Below are experts of layer 6 (counted from 0) of a mixture-of-experts language model. Rows are named router (the router's row for the expert) and show model dimensions 0-79. Each number is 500 + 50 x the weight over its row's rms, rounded and kept within 0 to 999. Numbers have three digits each.
After each expert's rows: "gets" lists some tokens that make up at least twice as much of what it gets as of all text. This comes from a sample of Wikipedia text that the model never trained on. Tokens count by the router's weight.

# expert 49
router:494563519552479593495584469552472525542521520549541509530437472502474436453529526524431479476413484489567527472528504571473459530507515408458457533465470435423456480533447467506422505530544408570541456544362479539587476540520519542523484531
gets: " | ", " to", " ", " was", ") | ", " f"

# expert 47
router:507531511543458541473478425508502421452470577550498443614496479487439413434520397554469443454478471565483492384466510538529489557437544511451558460530406427476506576538423588447437465495542413518510501441500532557523520546613477572501524505
gets: ".", "\n\n", ",", "\n", "s.", ")."

# expert 36
router:469610529552560525481463498476475456455458362435518528505413444510540523494511514448485449477522518464620448425483569495484495540534457410563434443538518454511442487531404563482488421399525542550482531403472495537486594531500453505518505507
gets: "1", "2", "012", "008", "018", "010"

# expert 59
router:466502575580527482494618453523430524478487514497499428611488484587544516539506514528573548562462474573519596456481537466575545552532578481512518550553475499496417465480460490509413524437546509491469490441451526516493590562542575521622536466
gets: " | ", "| ", "–", " ", "\n", "; "

# expert 20
router:531553571554493509449546503462410498394437468460518402512513495462500453473450456630504467527501451504570526442484455542404533568512430533564548481502489420540539475546474488519458477446548467517476537476510609570554491582576530563490494524
gets: " D", " d", " G", " B", " F", " C"

# expert 32
router:427541480540535510511517429614393566541467456465509466563498529391437416462528443565482489558474398508497539520541517498528511503559466468486457469512509462386442546524470559509417460496521445562421453445437530540564539571525564555535508507
gets: " in", "ed", " for", "ing", " with", "\n\n"

# expert 62
router:523511542537528528426515502576471501426412516559603459530476526482444473424554510550425437576500443518584506421508470484501664520555548471491534496460467502459471523540496609447511419422548483535457490544525570554556395503576549510468520503
gets: "o", "i", "a", "ia", "u", "an"

# expert 24
router:563533521489585542449564417498442553524525455575568438478498490565489513459541502463426538437535427576570574452541656564573486552581549414466456422536509472444436521574444603430458470426536489525464583539556537584474390511445573487471506498
gets: "\n", " | ", "S", "E", "T", "C"

# expert 17
router:459516429551621508421465526524520414543516528492573477554543513460531444397510431473469478462462520462532507470497521464525518561533394436562493483542516377431472437524438510465484471422523513537480551394443576558448416534534461533519525524
gets: " The", " of the", "\n\n", "==", " the", " in the"

# expert 22
router:463514576549573581481579509556521450501457523570541437525425547556533494527515488555472393548461440586482514459525572508570514557596555490415476517529451462482382524470488546510481518406540389608503480416546539562481457529518513515492488504
gets: "\n", " | ", "\n\n", "===", "0", " |"

# expert 41
router:460507568474518584455579531585503515535511495454526464564465546447572549544463604458462469519476499473557497484498627478502457556533472445562481522476417475517379453455453547419490479425534503536471503403529572534489478505496484487555531526
gets: "2", "1", " football", " career", "- Years", "ing"

# expert 29
router:509540532505569496454559426439503457481455497497571464575404477383464538473468447427513417542491455608521529487507533483556537512587487432515521519510513474481427462563457478487437492577558494572456505398560520535469520484450580467540545530
gets: "\n", "0", "|  |", " |  |", "andidate | Votes |", " votes"

# expert 52
router:452621537511504565504452401523506500402492432450499464548558513497516493454501463509550449454469377573563505484412548416505550489553499449479496466513465450499403443525487493512505496506534450562463518455425537561466514570496592509584495506
gets: " was", " an", " is", " were", " are", " being"

# expert 16
router:482492493558514524427501484499373448560565403552550511535488395444487525471450403493365486495395427440526499436595478507465558568534531449491460502561512411359528537540471567464434455459556484521436546505472547521526520542536580560480435486
gets: " M", " m", " R", "\n", " K", "M"

# expert 23
router:499554554488498558427451434486430392380459465405482416545545467469496534493553525570530462496498462492536468425486442445399527574510511487608539459533472436501532475514472539474390518522532445551494436519464586544490528484584516569534525533
gets: " B", " G", " R", " M", " K", " S"

# expert 18
router:474466457571537556477501423519526430548502494487531506551448455451601440461488449533514508469489511449602543528444605464470631511490455419458478465476479489433446549473423516437410408416520427497448474442401492538586527533511484423476511561
gets: " the", " of the", " The", ", the", " to the", " in the"

# expert 25
router:500560495548509571504488345526432489529553402448506456532573418535659467468474520484519437440521411538517515487429567443539568598538527535504482528502467539454445475424485490472434503483553484503418559443500473561461523532488527598479495520
gets: "E", "A", "I", "O", " E", " A"

# expert 1
router:508565589520542531478567452535491436432470466514588434528433556496475495487516498529534488516511467533492461401566514498499467517588574463531519498452455477459411466501477580463447451484532409543507583510502503530479531469555486503507630445
gets: " |", "3", "0", "6", "5", "4"

# expert 35
router:466505435483518508492499512499459407572561530481497475516609491499504420434572525528485493468400502609512542402548534445533469619495473415553461492603397459454499451535460517485436403446553506568507578523446521568562481532538569507504510472
gets: ".", " U.", " A.", ":", " S.", " J."

# expert 2
router:366568479603486545456514467647444527528447472517548464507519569438461493419535503532482485463494524535506497454501551528474630510567521511587475483459478414486502510464487486424553485445554500506408566545502511548490460533538509559522542462
gets: "-", " s", " S", ",", " N", "j"

# expert 12
router:468486493514508586435511463485482557480436463516679470537371525531462451374460498479467448429471485489545463431545507557532523503500499420532433452485535467517408433520408488450470494416547515519418458478530603557482461453558531461516483573
gets: " |", "-", ",", ") |", " |  |", "|"

# expert 15
router:467547494470599560415531419513491521456530421435488489506562477518596468510495481555478445500453458475466611422487529475475559507536501473479522479594408508488431530435492562512448511542543464507496495464508543518489473482589484571505516570
gets: " |", ",", "-", "=", "|", " |  |"

# expert 46
router:417533541566494555431482462477531599534561345493511455564507449429498525498464436527437470557507457535470493478556612506500573557620453426495483450486470490505504509463526541517478482489503401479432528470480464624467416458585518484484481470
gets: "1", "2", "\n\n", " in ", " (", ", "

# expert 26
router:412565572532496549419549457561509465477400438487550446553346509410498507490553431570452510477509505511554459506481647502511572486526521444517466478503426517495408490444502476413496383433558416467466437403405477517524526558523434491501501496
gets: " of the", " the", " The", ", the", " in the", " of"

# expert 5
router:561536498505506522522515389485462551568473387521508487536541462511556467454549446509519444488473471524559469511438526466561497554509501498435486497597455482455489583503464532441499462438506507576485582489546469543481383511540625455525486547
gets: " |", "-", ":", ";", "|", "ol"

# expert 54
router:412575568480523549426481456539462511536477371517541484532486514491592512434426463520523396626509450472518593483420466386430531559513501499518417593543450451438511489576496584476519505415508427553477503449532489524456464557567528544507437562
gets: "l", " l", " L", " | ", "-l", " al"

# expert 4
router:415509525522513525407537517445426497525474515482585420489500461469387474472484469550402539446527499484505535486539566462461456533542581472531425486528499524433426431484467483510454447381531483504468425384461517501483493564544518474546516500
gets: "5", "3", "7", "6", "4", "10"